{"num_hidden_layers": 13, "hidden_size": 128, "n_experts": 256, "experts_per_token": 6, "d_expert": 64, "d_shared_expert": 0, "hidden_act": "tanh_gelu", "moe_layers": [2, 3, 4, 5, 6, 7, 8, 9, 10, 11, 12], "router_score": "sigmoid", "normalize_top_k": true, "routed_scale": 1.0, "balance_loss": 0.00749, "balance_bias": false, "n_groups": 8, "groups_per_token": 2, "init_std_router": 0.0343, "lr_router": 0.00232, "num_attention_heads": 4, "num_key_value_heads": 4, "head_dim": 32, "vocab_size": 2048, "norm": "layernorm", "norm_place": "pre", "norm_eps": 1e-05, "positions": "learned+rope", "rope_theta": 10000.0, "rope_fraction": 0.5, "qk_norm": false, "attn_scale": 0.177, "tie_word_embeddings": false, "parallel_block": true, "init": "trunc", "init_std_qkv": 0.0429, "init_std_o": 0.00841, "init_std_up": 0.0429, "init_std_down": 0.0042, "optimizer": "muon_variant", "learning_rate": 0.0144, "lr_mult_up": 0.645, "lr_mult_down": 1.5, "beta1": 0.93, "lr_head": 0.0125, "max_grad_norm": 1.0, "warmup_steps": 200, "schedule": "wsd", "decay_fraction": 1.0, "decay_shape": "linear", "final_lr_fraction": 0.1, "batch_tokens": 131072, "max_seq_len": 256, "doc_mask": true, "train_tokens": 512300000, "max_steps": 3909, "dataset": "wikipedia_en"}
Below are experts of layer 10 (counted from 0) of a mixture-of-experts language model. Rows are named router (the router's row for the expert), up (a neuron's input weights, with its number) and show model dimensions 64-127. Each number is 500 + 40 x the weight over its row's rms, rounded and kept within 0 to 999. Numbers have three digits each.
After each expert's rows: a language model's description of what the expert responds to. This comes from a sample of Wikipedia text that the model never trained on.

# expert 52
router:435513499442419528492503562484516454490510493498564419542433599469503506553526559548501551538446586556521513544543466494499524496484527495479530522546497573500482462478468457491527480450519515
up0:490505445572471474555458458456495544450497531469465513509534541530482450518503584506431505503590537499546456508450520530521482496526471464537591463500440558474520497505480448506498428532472500
up1:561480501530418414509545522492447583497513558573548563510475504457456506488465474500551473496540456536554542550527472548506493485480510480462505527483500551517469539552495479494560441525500461
up2:475554486504460516430521534440506475487421478493510488613447452528519491478507470541511572552464547526485426517506492502463478506484507516511517565475406501560470569487488500572454473477518518
up3:444510530478489588542464473496529509512468517539539535522525459463513528506508535490540503449540413458516486496469517535554501519500508529453512513606534510473486469458479442455496465512495511
up4:464441552406432513564479583513558533540458525503493532522513459532500515473474610477538499507499517478462495449557427435488508544469541544466573480531530533478496546463505511482484501588498501
up5:577457485456444507526522446442412426446500577417493463472476474502507531445537523548490590519440511483469456480538527500459527502479532503490446468560491536530498502497498488479503535512531516
up6:515523518472477568508447562534546446547588458532480465473456507477477526413439545570538477485529542498518498500459500531522468447579505449537479484459445486488465469532535590476445598383448478
up7:498532504591468485520495507530506512480562515413537418475440585532501564486493499510533424558462528448542472523496457471470459530580467566468498473447517527573495512521529503421506444476511491
up8:514587456529433581517498439488434447552530498505580547443500565536486528487478453432429564417447550523467522453489498488525500466464497522465476532519484480470513466542453472509528485486509555
up9:456522490479586484503532497445575472494565461439486448520467558548501496547471416537524539515518510484497473593546447462480517513438469486484528465471514458471576531524485448464502434568448492
up10:491530494479505539451472477582492465499526483443507492489479524479439558564497449468536548388507456580468466497469554462493533484496510501469416488523563493522486508458474507528523528480495465
up11:466477448408524567478434523447453397514506486570526529492502520560446567516584497478468489596517465541531494446441422478505477535476511415501444566551442512504514465516431522520508606509459427
up12:481498531419423518505570532452490563556525535449530521490497477499520515407550493595488468499460467499532497438532468520529522528504510487538523448489507508490488507516401523537474490500446497
up13:560464514558507461527539485535494462498481470513518552417556515461491490521599467522529456567465536404496483495502465537521449497469467421523462448528462520525469508534403482530519451475509512
up14:473521461505501522521557517480461514480539560516496537475520547569491444614484473569466625483502558476496531525466436518451457483423464537545533561480451543484548475486411480496511563458529481
up15:445499458440475530507539513500525528532452439571507394519552514481473524503560543525502592485482468568508456502474450459523509489474474469545481563507542535508533491482547486458564508508560517
up16:478462537462512502476500491506493486480514569506515423582525502505498453512502539503505502444530524553508447497466576529423517467487535456559484529497462520491504426501498440520484453502521601
up17:509533476445428459505511450513505511471527546425511488490492488464460503556504500465460555464523455455466474465430490564516555490488525530534541499517507444482457458445535524518493438562486444
up18:524525483485539543516482457503506548479490467542463584589519533525439546556510499451464502551486501512548482501445538439487580458514471439541445480510511499495442448522570509537501547464467496
up19:515528461508436536490556554450451565494480460551550442537517441545491487508483566475510501560485440523368523453535547509464522509479466452490472518524513496507546455504500511545466576491496460
up20:517536544437546507516519532507528465548513533520561454490498533549485560478465541575436520544419495483503427563522531479481504534519528485462493550467529565475538496467466489518524471476540440
up21:527508432517551495510572421448488482510532497432510594527463551535539463507484543550524544540517496404484531480475377563546511458463510538458512501524562552458481576503563511475458496434520531
up22:482433467468589566541460504565593580464499526499534486519496501538492472502517452489523542506494529492537560505485532524500421509498421495416476449447579500438469498452449502456527496493532481
up23:583400566481549512461535437501496526510594563462495480464477582515468500515492549484441529490413505474543500478537488511524448465486454437525584470501503532548540523500451502524526556386498473
up24:418453466514472496526552491532528468464526447439435489515497457427437457478458484515504521517527535513516538526470482506455503500506532468538542518545453585462537446486499453550511495461550504
up25:458504537444504572460475507492531543418487484554460493505446531514524517460500544483447455511570513464466533411488537438495540488458476528516563484531467502488442508469480428464542485472463434
up26:521543524481520476546535458461440467513432530488452507550487533513508420485538505471469468447462468475489562441525540520473491493506524504515538426541513529485528586568497476482589541444513466
up27:506478538494427543550536519485581508534461514549475433531497499534484500476521496445459453494520470519471503562427450443443518435544559444485526521513406549527469431521513484492475562490510602
up28:483536565482479523508437517587479510472466493546423471533509497495434543467452536548496450492485547544442465541471491561529509491458511468512403497526471581487478536518440422472488555497515465
up29:481412532474472465519531600458534499420458481484497509473467529466437533495447518482521451518456565486529546558543493513433425421419544553487491498504543536520537510460530502495506500510573561
up30:533524474538506514573483451529458438497501506430546551526452564480514483487505482425501537586523556511506501521430461538455516496515524450487490453514515497467394530431500493481458459522510500
It responds to: Mid-word consonant endings. Middle or final word pieces like acco|unt, co|at, me|as|urement, inc|ident, often before suffixes -ed, -s, -ure.

# expert 54
router:457565481519463541543486533476580529506492455438492424518486573535533541488504538530465519516463509510512517490545483504558545506490579514500508557486423581473461466501510512518461493510512524
up0:470543545504405480549496530496561495429486444481549466465431522528489616512470513500477491443500456587483467516527449570457552449484515520581517545524435547457487518527520441507412473557543500
up1:495541449440539475520478509539577455501430534496557434559489485540433504423546449460423489511485481467506439481522504477512479558500549494556492519471508488446518470508434478403519490435448473
up2:513456522479571568472392408438493536525520497495512466433536467466497491495548502512489521558528463517500539544514517415575515482462477450546494460571548454456524523514508478511469505520529510
up3:480545472440389478557511515555552456497546579471486518519519517552499477465471521505498500521490457546467560481445484470490523484473422453504534498517509481474472460428447473576461473420496584
up4:494567525520503486483505478545517486449532527493540534470439521567505514483523461539470491456470530514476498555592435488534473449471474464528559587458452558470474527534543513516519458563546464
up5:490522481549467499517513524457531542436571491483598555536387412442579478511507582486502519502508562503481482488455444619496456454548493462498486464554495534489526477561529516412499439452473529
up6:464510485555420547492494524427513473491550582512548476526536575566498529546410575502490511517555514486497439546470391445543483502493507528509549511446443489445505489515559522518519547474541523
up7:519473536492476498565476463475461489447421470472498450604514575486589524502570472570566556518547538493555468608447513488454471478434494518449529521468512530529462511517546496530467470504531509
up8:420526483536394546467489517552507460547509536540401563486509495465491532473534505463434474544530520509537460486571547469438484432471484529460459486477501537434562495529508449476540526479519490
up9:531443531475533520522526534513414450501575504511494498509458570542626487505511533451486557474500519509466482515456494548561492466555415508493468477472534538505494470563529518464480448511502441
up10:536492471521459455444536482518507498495437489541526449459552472621472590479510474490481518514508565508509524525477482479552525505543514522494448439448481505496437490492519513475491536493464518
up11:397473539486470511556506485448506543581482436564447437533515558462518526531491500488478497547558512491505486539442482491498598489505519564470533550475468518468422502454436510527489486453548506
up12:596501524521450440511467549508494562474511577480587448495515558506493546438480489503486498533507537576554468451507563479446534535525532508465504497419523453461512480477534482471506488468521442
up13:495586473557437543489557526423484462521505520515468485501523487482509563497560569508493464522512524578430496476499508438449553474539531509468433492498512562526518556527516494556460575460553529
up14:566456472509482495484528489475516470523547482473498516493498557529473505464494546522410514532503438500554481528586502497526577541539557515490535449515511540487466449410542536489517463466501481
up15:551521456457499476541525446499477499473481568479475456506560521516528526560565486536447466506506536516533451516521410561546520525575513484535514519581489631494461533441510517513473472514376516
up16:421519515539513498532544552412448501537600520428433513556520512506497478515499586560451496499468534510500528513532570488385473481403489598526497550553450482454441485505452564527479539472487488
up17:453522456492497477590534515507478575490481497458552508516451464485575474520480521508535505517455518512486546527502470481504439478517498514515506464519537517588456495454445442492486457484512541
up18:516469434453538532537487522527475543467520541496542438572492575562489503505506481528468559435465476510475501547464433517557574492562484499523543535479453487508527513538445514553515491539482550
up19:493474488493472498558465490542565473469576443489448464516501451501464461520513533594462484522421523454490534589474490489491495511534514474482506528463450539458542503531498555470496465518542493
up20:537492526510457546542518498459500552583497456532522416531574544478554578513557507464433514518539451506464516548522466493539545521477504494505533505542414561514397552440449478559541488435513526
up21:568539596490476502534482477453594526435496391456500488532483438499500464498438517513528463491518460567510503536546542480545501517445552424402516491523498529489541498502456490444451500495498423
up22:408467530501496455518549480411501543461434458563484493499455582525519571565467481439495480532558457485535500617487416434524539527516487487480553495461518562522501503492494492530500482521502527
up23:446485578568574518528508588585537494509512503445502530503479463563496573479491444536448535435509553501519531482578468479446512479486535510514460529434501560467537448484496530520511526504454486
up24:489485430433522506517566487486554473498454508474471469501474593507421431534515509508494499592483469482522518496526445464513571467518552482490476472522509500505479520560454450530445610510531474
up25:421495473594459544536475461452454474444470486486452480514542476551493492467564454517558488527446562573488601512545469552487544481442605511488506491457447534589486513572523498475547537430522464
up26:412506586454491422474503496514570574489520490480550487509519517499506470521513524500523493508470505469518514529522478474498460493466543460496534521517466440448392495481507499445510514542586494
up27:509424470511504508578493486521542556490510528470483490471497567543529472467495532463496519451548483511502423517504502526567525493558455441538476591473498452482391470472436507449483552506465567
up28:417498500531458489475432493476528519440457497511519477472441506485515567578537552475526492542463585474556447551488518538565485497571544523508516480514516525544507536475542528486471429475514507
up29:476515522427428458467522505543472437446490499488525514524459431516475414520476548532527530499501454542516487446463434569531521492484602481565470575554467498474546453558503565477507524578426532
up30:520500545491476545519464515427556520587546481495565473535541541554527525489448532541469464552536459449496480486452441587532517448464513503482450511502492532527509476422510482529458448466490549
It responds to: Short mid-word pieces. Short vowel-consonant pieces like at, op, ut, ip right after a first syllable, e.g. St-at-ue, T-op, a-ut-obiography, h-ip hop.

# expert 7
router:429520467539519480565465565524577430519465512502534516463474495501481463480531530554455488572508564506438447598562432591535437547476506485464504548551520469514415432506506449576498480509508520
up5:451430548482455543526496514481506458479445473533529494472547585469453507534532527549541492400549552495479530528496515546488537559536516476465549565488429465505424510520446561464523435503501510
up6:472489523536471476494482484499565491451591426549535507504453477516426454560482534489506495448518528497540467489552499532504465527459489424494546464522532452488470450451488537417604470427501481
up7:425566520463417480547544546584467495497502503501421538510474489467503509440522535555469449495509517505504473541551493607547491465465498614479536501583508491479501507530515463447477483494486525
up8:456498469503515483488512488423483471467536514475512559508487510505499497510501480471501471564515532428485458526513509518469486496538523496495567560434518570485527520462494555512527460397480497
up9:484531505493531489561523527489407576568504507495561484507512460550476538542554559505388437501525496550478520491542527495441501525470496524515505466428426506543511450374547563467521548488409500
up10:497492486455501493548481526531527425521506553451583448511497525522524506423426523582462476571471536533414454480488433497555486458506485528551536495532520526562425521528470443537526518501511487
up11:507441439468465574468450461553472512466443509503448484503531502483496506520573517460509510523539580553507499586472473540424509505471452469416513489485510484521499525561511448515586502481532507
up12:531506471466421493573477480539510564504496508593531475453523515461465542517543496475485498492587525500456557548508441443487480516571433418457550476547527450526543461510538477501509582452482550
up13:466459452454520476542519519517566484469551513491511425437525606543559478549526517564511510522504480434407443494488468476536481474483534530490525485496496512464451513460517523467557436518505528
up14:462497515528521443497483517520560549517516521458474544465494486516501531527496527495482509518508534523477538548481471474546525477497482485516483516494416560400436385484451525559501586489534513
up15:489524473443491506562429480512490475524534539482455570517467419532479488424483540533404529525486476516491507522560526443483524498533451555442514503552485488553460494515441517559474551504510495
up16:524493541483515472522556494461511505473555436521533463495517464529513442515499526457457459447572480498526584552533455489489495485526443491494454536481499492410464498507575498420503510522508576
up17:453450491539515529537527445531484466507497516475462494502516512488447394512514496470477453567487488465496469535528497487540440461568548524541471518591477535479545494519521556567518493457474375
up18:485441494514488432451435551447495508470529514565513459470509550540524560511507536499531515505495551509444517548477477511454533540506541477515596504523544419437526466576556403580530453497556441
up19:461467496501437482546498545533498538465519535502447497470427555497488531480517507537527490502509468485494491524522457592523533505506540486493447529513474513522453461445507561506495464558461524
up20:472513450504456499484527554524442520472475541526512474536453490478476502488502488505493461537531478543461449532528477522474455523408492410511465530556576452547504427571494542538492430531455476
up21:428517527471487393554507508498506469462501511488469529497503575637482424443515527530514526535570510504547519459512503489532538520519448528584459560562428429475449555500404492474464549483542500
up22:463562453467472462476487536469466452558569503410490449528512488484489504472521550547487554517528547481465416554484472540602507564507426555502576501518563541470490481509542498452450535574493476
up23:549513487538504454467551472532503458505500505543473502460524450531501584441475562539504396494540432524472466577492481455532494523442490545516512524481432491536543497530521539530437521489527482
up24:467464465463521509497491537545401454558511463524512433508494498438504467476488547531536508494528495501508542557526493517510575463469485473536591529507481490430500545536468443496435497568563430
up25:502493497442443521456515482456514458509472541457565555509569532517474532485540458464484534489493526482405467485544451529523532460473527495427463505511533525490538536427487421573562535463520504
up26:484580440450485492503579502491507476457562532486490490489413489517535451523517566522474463553504533501535495550550488465513485497410428478473532553549505421455440460475504512534413526513514466
up27:536455484504468494456495479518473530455464513481512508536483516425478470478474437460550499574499552537504479551481539554487441525534504454525531490473532500476483485491567523564518492466572461
up28:558473442486417485531491521509551453458480539573488496470504514546455544489441568466470515519506529473463502551496529473503468436475450482449484563493552500483499499519524566532539439589509487
up29:505440502555490499512503573480435530587508456408531516530490454548509529479435488503502543551475538525526484574499485464481460458489378535491557405500525503484522485455533508507551455524536576
up30:524435515520556517532566489491495544597468483473558550519491435445523453522486522531511453572484525464469512527496447528501495452422522480572471501589541477482554459529444479538550522550534491
up31:388457508441507398531487473480507513466405490515493531533557493501494528426530569487515531551493517547544445488535488497496497527357460505504535511545486546557503554559429514543493548504415511
up32:514503467467417497562510523527504474509502436486510531477577486554583473431468508592523530493543504477447456437536478510521486617468483490425518424492512488515484493504533526556539537483557557
up33:453453445515475504518435514487421468486496458509508499529445530554486542564505551512450546504587538539569533495468506486562567497541487489451489466525434502557445471479511477545380483477541515
up34:491489550532497522573480436489486447511527507489514488488439552545629508491466563536485511517540527477487519443559483556504460474498525459493426452552559521498487369471554507469473559492495499
up35:508440465491481464551528495441512538512518511425568582538532512500471483520541576625483525568513439561535487535519442510527509482494474472530484563490528469446492494533449502507503450526445487
It responds to: Mid-word en pieces. Word-internal pieces, mostly en and other -en endings (Te-en-age, phenom-en-on, Dim-en-sity), plus list dashes, Born, Ben, million.

# expert 3
router:496493443565490506505415527518514484509471500482583447492508572516462514499539527542432505504426579482477495533478434526514526554508484574480522508501524469504481517506434450496469488450514533
up0:521492541463495544481524494503500541521487437562502500550492454458515449495500477430484513495500531519530465517473491468511525501531456499405535510565492494475501522504547485567494540399493454
up1:513494496498517493533502525492521503512458434559516554550491506492466509564426514524468488489481533480434408568430477514517529489490477515570484592486510481488576461424512551487484468454513523
up2:520449491509480513443516514474478537522553466561494484506511521521571523507486481432521523517546576514474516423513530490444534485422537462471570476587444556510464503504497525521532480472512570
up3:510534522490522536511531522505539504584508527445579455492412558476539499450532513484521484527532507487521488608466466477543452499539527503532550481431502541502535526440554508503497446538478528
up4:455533532468475429457482517484421507539586551474599472476514538459558548486544523485490504497536477419428499504447545529482420547516497475553574513497525543505497560553490513528423473473465490
up5:450494542503429501483492498534466516564534516356489517486475492510463535442492521536545473422439561515531571507458449487497568473481481521483535525475513539550550480500538452528469517482501542
up6:571500496435585516474482468485459527516530460531409520483556488496479487517614511498564548474492462559516565509492487467531532480519495499574509465441492473466443487483510512469499541495546472
up7:515417463426493483477507552480469502516436487487517474549452527459538533541480481515511432526500505478487436467467501621484497548507498474463475466537584455463497531561455458519539586541526414
up8:476496485530563468477553490540437484584566497461478460526522473499438445505447484434524537517489497478439533466520539494459475403520418506478536437528507435504488498538459543491456499556504465
up9:452423512508479527465438573500481480470531441462499479548468517484470506488483475505550531498527563522452470478376457532511544498566497431500550523544453537541430399501498504479501498447470481
up10:488408475507467465479559493522522502480456481466510480454515564534465482535563509557520453539465503587524480493457488568458574417513483453521515505473500506527422533487487470500507550488549465
up11:518509414523499486592467561457436482510461440493497449474491579471507530553500461508443537531546493522494497509451448548529484469491474512499512515466458553534473456534418477502476418476509489
up12:493510451526491530478515490434463500531531529483473458494435494432540472513464444504495516553451464508510550494491512495530479549496480530446489530449590539429440585471453486480503512470539462
up13:459502440474487516459554434472490499608545554475527488544464544473489483496448533560502446505527542461513595440432478532555462569529414497500516517461487495523539526480512528447507455469445473
up14:523370550445551537467496437515501504518492467459572544533574500425455545455510432457432476504409438458473460501485508502515445480524445504496540526503534539462481481504493484456543495621465527
up15:451524459471507480480526453499466593534503532542524529526454526471484530561541427562489486515458508505435536483522457473577542489448521491511567506554546508478499480469460572515475461441495514
up16:459460510506495491487521488488501532490555498506443500416465482504476457485505540476462488540514606479441541570470411493507471561435558518410552509530543511465402521540543556499472508447538477
up17:502510541535402506494503496588457506496517511548498433554490504592446477485482478455403575496519513436460432564550526451431476498505493442533531525545514435439511479548550465430535495526469526
up18:449575494549482510471563498555408521508476490551512456437413494453520500569513523488500472461456499536493491434497472396540532448532519541475580517504488533491498514508438432521465433446529530
up19:454507473481527465480511503468501463501492481481525443506464562464523533411534544550480518541536518487440548486455503499533471530562448557472562547455514517577525482417493483459487428478552450
up20:483581471462507488506407492587478499522472500496476477480529499456408480495477516472523556514450532448485505483533499547593538511482566547476567541434483416526522540530450512430536465494550517
up21:530498512516543492473484437516496432497459547493556444407418542553521518487463607490479622518533438504547565532520500508501494514570484496476542490502458496513503568469533472526480466523544488
up22:459509491509434515514495443445410475502547579555547526473455520476473482473500429493502490546528533502470446524471485548425470479410496483478520540527465452522565467497538493485538531491551442
up23:457483477474569537595570531544481559478577514553561446503459481532482444544502529490466425616510486483526522433480476474547532494484558490517588462483445481483457532509459488519522444475447511
up24:460464482438480535503486469467518495503511443521542509456571530518554500481529485466449531526467484507423461476466536565533548413494496579545507463545509506495537506467493544505557435486527557
up25:509479467546482455563518474503509520471576473539435433522456511511445605497571500507462471491471542566419548480501480465474495486501579490507541547460549431446447453534576527519497483556522549
up26:525499481524490511570501562442557508465478451504531500503401514458565495452589513485518488541467444465556439394561575448474442502539557519507471539492516519549511516465525517506500501464511596
up27:432497535549425495469505484500437446508478455455494526478524495435566506474460520539523474484547554536464463549446570475499514581455457489580535479480483510518457547460422509442477456525505474
up28:494542446513540514537427503525509493542538465528492490540502480502512433550549471444438540410513500489485523420474510481513470502494523450511535525504399488505490503542520549459477505488512495
up29:564547461507519477461482456507527523486502526518541534530499492466433466539448510587505520530543555511498468455456468482462489517444458422562413495520491502487531442568497536498504582524561516
up30:553538442525493471519476430463543534545530500508478467461457497503517439458449517419586432548476515485549536487481490452485523484511541524520456506571542478506543507534555528455512520567514491
It responds to: Table cell separators. Pipe separators starting a cell in wiki tables, often the first cell of a row, before party names, dates or text, e.g. | Liberal |.

# expert 43
router:479458450443481575499477567475496486458506472440559472519517514452464467467534479499501537494495563607492463485557442493565480518525527477477554539463478501444476484488463502511427492437538518
up5:514409489495499550570486540507466463452526503506452500433436515483447498431504487567504522562505541419502433490540477554506475480458514484515553514534493507437481380487513570423490435468540513
up6:516575522590564472433410583551456473507499499495605447481485536558467533496537555450527578517526534436444534519477547478451455519501507466519532506566544501458477495543564533480454528490575468
up7:524541438501491503492521540459433516424532512510530461457527502456484503504403521459505540476499526428498450506551544493496490476550518514510482442476359491533509472518439536471456517517487546
up8:515517446495502501447445539486494548480456469508486485492498485457456413475546473510560457458527517528547463573534537506524474544477543467500564498476441500502470411546484537537539461428539444
up9:486440539534470456551530426450479444440527501459487466522581471543514508577449588467514475483452461523430514508550494487470555444513511522526519511485504501474521539513412424499524459495529540
up10:558525494459534497543521484507456500460547506570551534450518457482502541503512512426518452545609405421424531486553492500560502481496431478513473503490489529496488477556507398448543555489590463
up11:558422498458463535516557486520480472532564438478505449426459500538526481464523543461475427497538450542507475520560520428502489532522480564535540463440450451554456516504530450431433488563523574
up12:468498496504538444540504525439431432520433518578461478502450499436503459426461497513449454525524479561551561529520429445576528539490552449489552512463431467487522462531501503514500474503574460
up13:529496475508554545569539510517496512457514443529488437548436583566527493479460506485546523524526516531489509434517547510544488434448512445513583510487456460542590527559487479519486443474450502
up14:517556539521366496554551475460517511434467426533451491537481549407458565516510520489427499531550489552511477461478525535495524522525526490453433461527464476547513471459473414487544464502464542
up15:526480469472516487491472497527438537483536465481530503490554590484548435507508581458548445491473577544430499439509464470526420406515528515564550493547460456375486514527543543513464452513436515
up16:497556557472565488500560508491551447397565489575477574476546502504561507414521510531483468492537543466455529496502488563553482516496433509471518449554498453468399444499506434517496449516498488
up17:424520414528487500462533439483488521534545465469460474509479581492548458521526515573544427493520460491513545472527533514483427473422462451542499549483502521516516461541472487528469611523473484
up18:557507544519482463443464579469513495492491542491454446493500474507475473519505558515407452427503592525512547493556535556507456561438561486576411464525439554483408524438538532540487450461598490
up19:488462456432488523521566465542534489509556520469555501487474525495449462541517583438538485529429530496456478466524474490504472519489475532554539440562500536480484542500515595505481474533504480
up20:495507476421419524534457440473434405507506567537502546461452541417539572559464456498533493469480553505466494465522494553479566477507517441520531497557484545468444532466522502522520527480567588
up21:528571490461444558449497548481462481555502482498487489508418448495522432467449552535439549474504565451558569521480519521505451473483456505514555446446590481517469463442504476464576430473476490
up22:510440453540425489521517478506493493473490497525466442456529433531476439533543575414553459547533597491496515486491494492469527500507586512431464534442488488519470452457533581496454471431549537
up23:560507556435484510442487487498526462473492563465478518502550473496546496530455554532481504540479567482536498517539528474450411553450502504505509490420426522452526446437472530449522551422496490
up24:450538563455521483468494479456568514504418421490509540466471511521500522418467508488473557531501581504488456517582504487444476524488531567486524476442570530482484502521461530476440472434511506
up25:499529492476422458453519459476499524496476541475540503551434472512602539504470556410494579521494510487489469488603517484512501457412508453488484503527490531485454467511519461533499533502559507
up26:549452484466539597509531436443510485463473451507484521487484542400456472489551474486522534515487475497491486441464475469565444509512478576520480479516488526486484550582514503515519410518514533
up27:424492534474502480534490480495518477513464446436471459512467446501565464501492536486549518431555557514486520511553514550460530514472440497497531512462409589491506536408505473543553495437501545
up28:538521486471457505492495508538410518473494481526476459479503496513502473429581564556585401524522426501519532491514477582529504491512515475468517540534494461505392442489476504490482432552505498
up29:541503570449416532533521501467513523436520510484535535459476476509497529484487491459476468579418438505516463526510488454407463481505496455463426477506543503442556559565551496498433564462447496
up30:486565556504483442546551527576537499542497449446527442531518467550467494442464428438523423528593529469421477537548516490526526447497523466462519496544502544539453425457518492472491473506476502
up31:534468470472463533437495544494530572537530537497531559497460486433518403475477531426528463513542461559468465458540512502532471483486559452451516460508467506444448481489430558487446549489475528
up32:498472514502502530484535522476496527522480513542576435471449499542469437488483550438529540500472490535501467443568520468544437512499470481501530505459571526568476557450547455464488467489548468
up33:513532527434466511567449500493482534556493517511475465449464528519556460491534598462511496496433509480536550525535475494464572532469543568526515469482522517444453501459483566495509556488537501
up34:523401441495560559562533469558479444554512480452574445506521531453480458555501572503458483514479504496474473560491506529546518523495554487497580529466482535504437528465459486535559469441519576
up35:449507543496518464559471546545559545475485497542502477516464453450533486550536463537514507544491526503499481523487548472482509505548546515511498544459514480545505374563446523537454505477377458
It responds to: Name endings, person nouns. Final pieces of personal and place names (Benedic-t, Philad-el-phia, Al-bert-a) plus person words like artist, President, critic, William.

# expert 24
router:476513444501510537540467509489509494473512514509560529484490508490483444549585463514494517537360452543481521508568470524503469545530462502478520555507531497495473462436451550449516576437499477
up0:519504434474495458548514516527440472498390441558507513532559480480512529495482526498473502431504435558447432520426473444554551415489514449506580505522462575502468533526423438508490507553534547
up1:529586415464542477529476466474462510466479553490477591444475535602439506500525504517424476504478508469547474520509497458473540496467437484554517590502526484522490545505480502484585512489411522
up2:537515489450461467545396507516546386456539496498465461522451576538501484490534457436498456538438513408454520542432524536468483529463528505475525540436511489477482466549545491482500562464463546
up3:516542474446528564498546543471540468543573518518500485546505568552487495536533434510456530439444497530483530605512469537556452459444446478458527425465467545555485457465476533472464452511494471
up4:499441453437488539479583552475511487500554550523520517519548519471520469466567538485537486456482468497497488482515503476492455536469567456483549502541476443459455466532497544521477486606499534
up5:413463470497525437520481430444508461594527470510494486526519533438519473489459504545468506557502499549472518456535477462447413507513477471505535543507502513449485460505481593486493566443505471
up6:499482484449489507506482469502543516512550507497540439492546488489497458497515404482528586543443532439464503486463487584517547441560492495450532520508441502583476555448463513482548524458466521
up7:496516520513487502550471514559468579481514507493559441498480545544535445562522559510537504460542489554427471439529548490485478456424430489475414533541536508491512508427491493482623460525562519
up8:538522443482473485421527475556543394559542503484563549518580479516493479446484493539447515501529410580513468491578474518531521539554497520498529490527553526472492541462509502522489434487505474
up9:497533556472473525559490501525449550503517472536496540526420498506562459319488540546536480516484511527476527502498427481566476518393480463512513493510447539599491528500525517492490538539455516
up10:473508554590505449485520455526513535464510448508542531600548553494465552432506433532560515460522462482425496552471470492540469527503495503514542538465470503542468529428460496500442458457548570
up11:512374479444479486464513484522422501525439551542498563526473525501499519501517485483459486481508539506465519549497522519476490517465529531488550486555563459470437535465551461483475512434457565
up12:484501481522580532486516509505469408468433522459499580464538506565439439541442494581520571478421459529510452489484506478585525419484484509478570500470472477533506493521514491474451522539448581
up13:506442480547487541422512537503519484495518484475515522440470459567504561391491486498468521466431520497498507523518517532635511454474504495481561526533482497474515548515530503510550618488499439
up14:429497443533470525523528391497503583564440491569471463487525514505457462469513446500519497545488503503460458532579528473459495494509523475525473521493537581448532519542479538483526550470505465
up15:487515491516467462462548489520562499447522466563498481432500469454520542455523512475472507470495452585483545504485469419535524493499468510477498532546505463459517516558421528534509532513532518
up16:503506437548512449518563516565482495492489494519516403580525530438476521541545587454409476491486498518472549500543510528446498497517524442460502501495493481453503578478436545443493586423473472
up17:497487493464470511536456484503432500519460492516560478506481559527545485525557447453537509567475506521532581469517520493518469500507447529542449521452404558449501556496453420444449489507452528
up18:469411492472531547474448450485500447406486482531547583532465543543482461498495509430443491519503465466486469486555503521487534456507431519552512495540515461561469511520432532486492574503530551
up19:460566443506520482449497496523499516552531511491516516485548509469511537545567531490533458480483476529514495465539481440577514617459557505428563480520560531530505513503471496460527527478492464
up20:557516513439456511463497451502539461524470401579503498521532462528462548489500454475519499432485465642470491508534515551564487545511524478471556581505451529512460446542534443498472471471441464
up21:501448475469473432533476481535476539472466510547518536485597435502542481566511494493477469494510465550476473568462472496510459489515522488530516457469498496495447438462520460488530523468511466
up22:502452409436479554405483535547439516510524472488573509531527460567548496588551487497471456513486537540452488435477503484483457517496456463453525549506471550518478490542406512484509524546465519
up23:491469544501482543445505527519506574506450516476525550513512479554479485478483472505441452532507547488503533556508482487478529551512375512549519446450410548507559482492483546411507547494451493
up24:492496419447529493466503520555503502499412552468469533530547482528537570494505479507535538506554521471562481565550458501425505512536521531519522467441485560576452473429504530495427530496563522
up25:479546473563489528554469493429484495568488489522545483495461474469479529472526527447550534522435461497515419503389505479498519523522558532453530498563523507575449410500453538458510540466471493
up26:505569497532468454414449466454475541481542468518484462481499494450527484492521490518464516508489446533501538468548527566530538487520428491512583466520557512533418458505469550441461542506478504
up27:491455442478538508449465577439496466489489462491501415488557559524527403475469529519504494465500481585487496475527517412482441452527450480531535471473457514472460477519449494465498500495472471
up28:461543451493526564442563539473482466437475450542524554500480530516464510511502492450490481465535497487490435511404501550493445489463508553469501545480469474523444467511543493530471478544536344
up29:516490466493531514521524507563529493428494440456478408410414536512471464489485462552482530574474481487522498541467530521498560446501537490506536538450534533501543525475474470503509520483541503
up30:479532532470483516548528472579423420498533538549496530452512483538516477550505519486439492492498484501428449466495515460470455479448446533535480518511508600511526479539510580450536507484492519
It responds to: Geography and population terms. Po- starting Postcode/Postal in place infoboxes, plus words like population, area, country, city, village, water in place descriptions.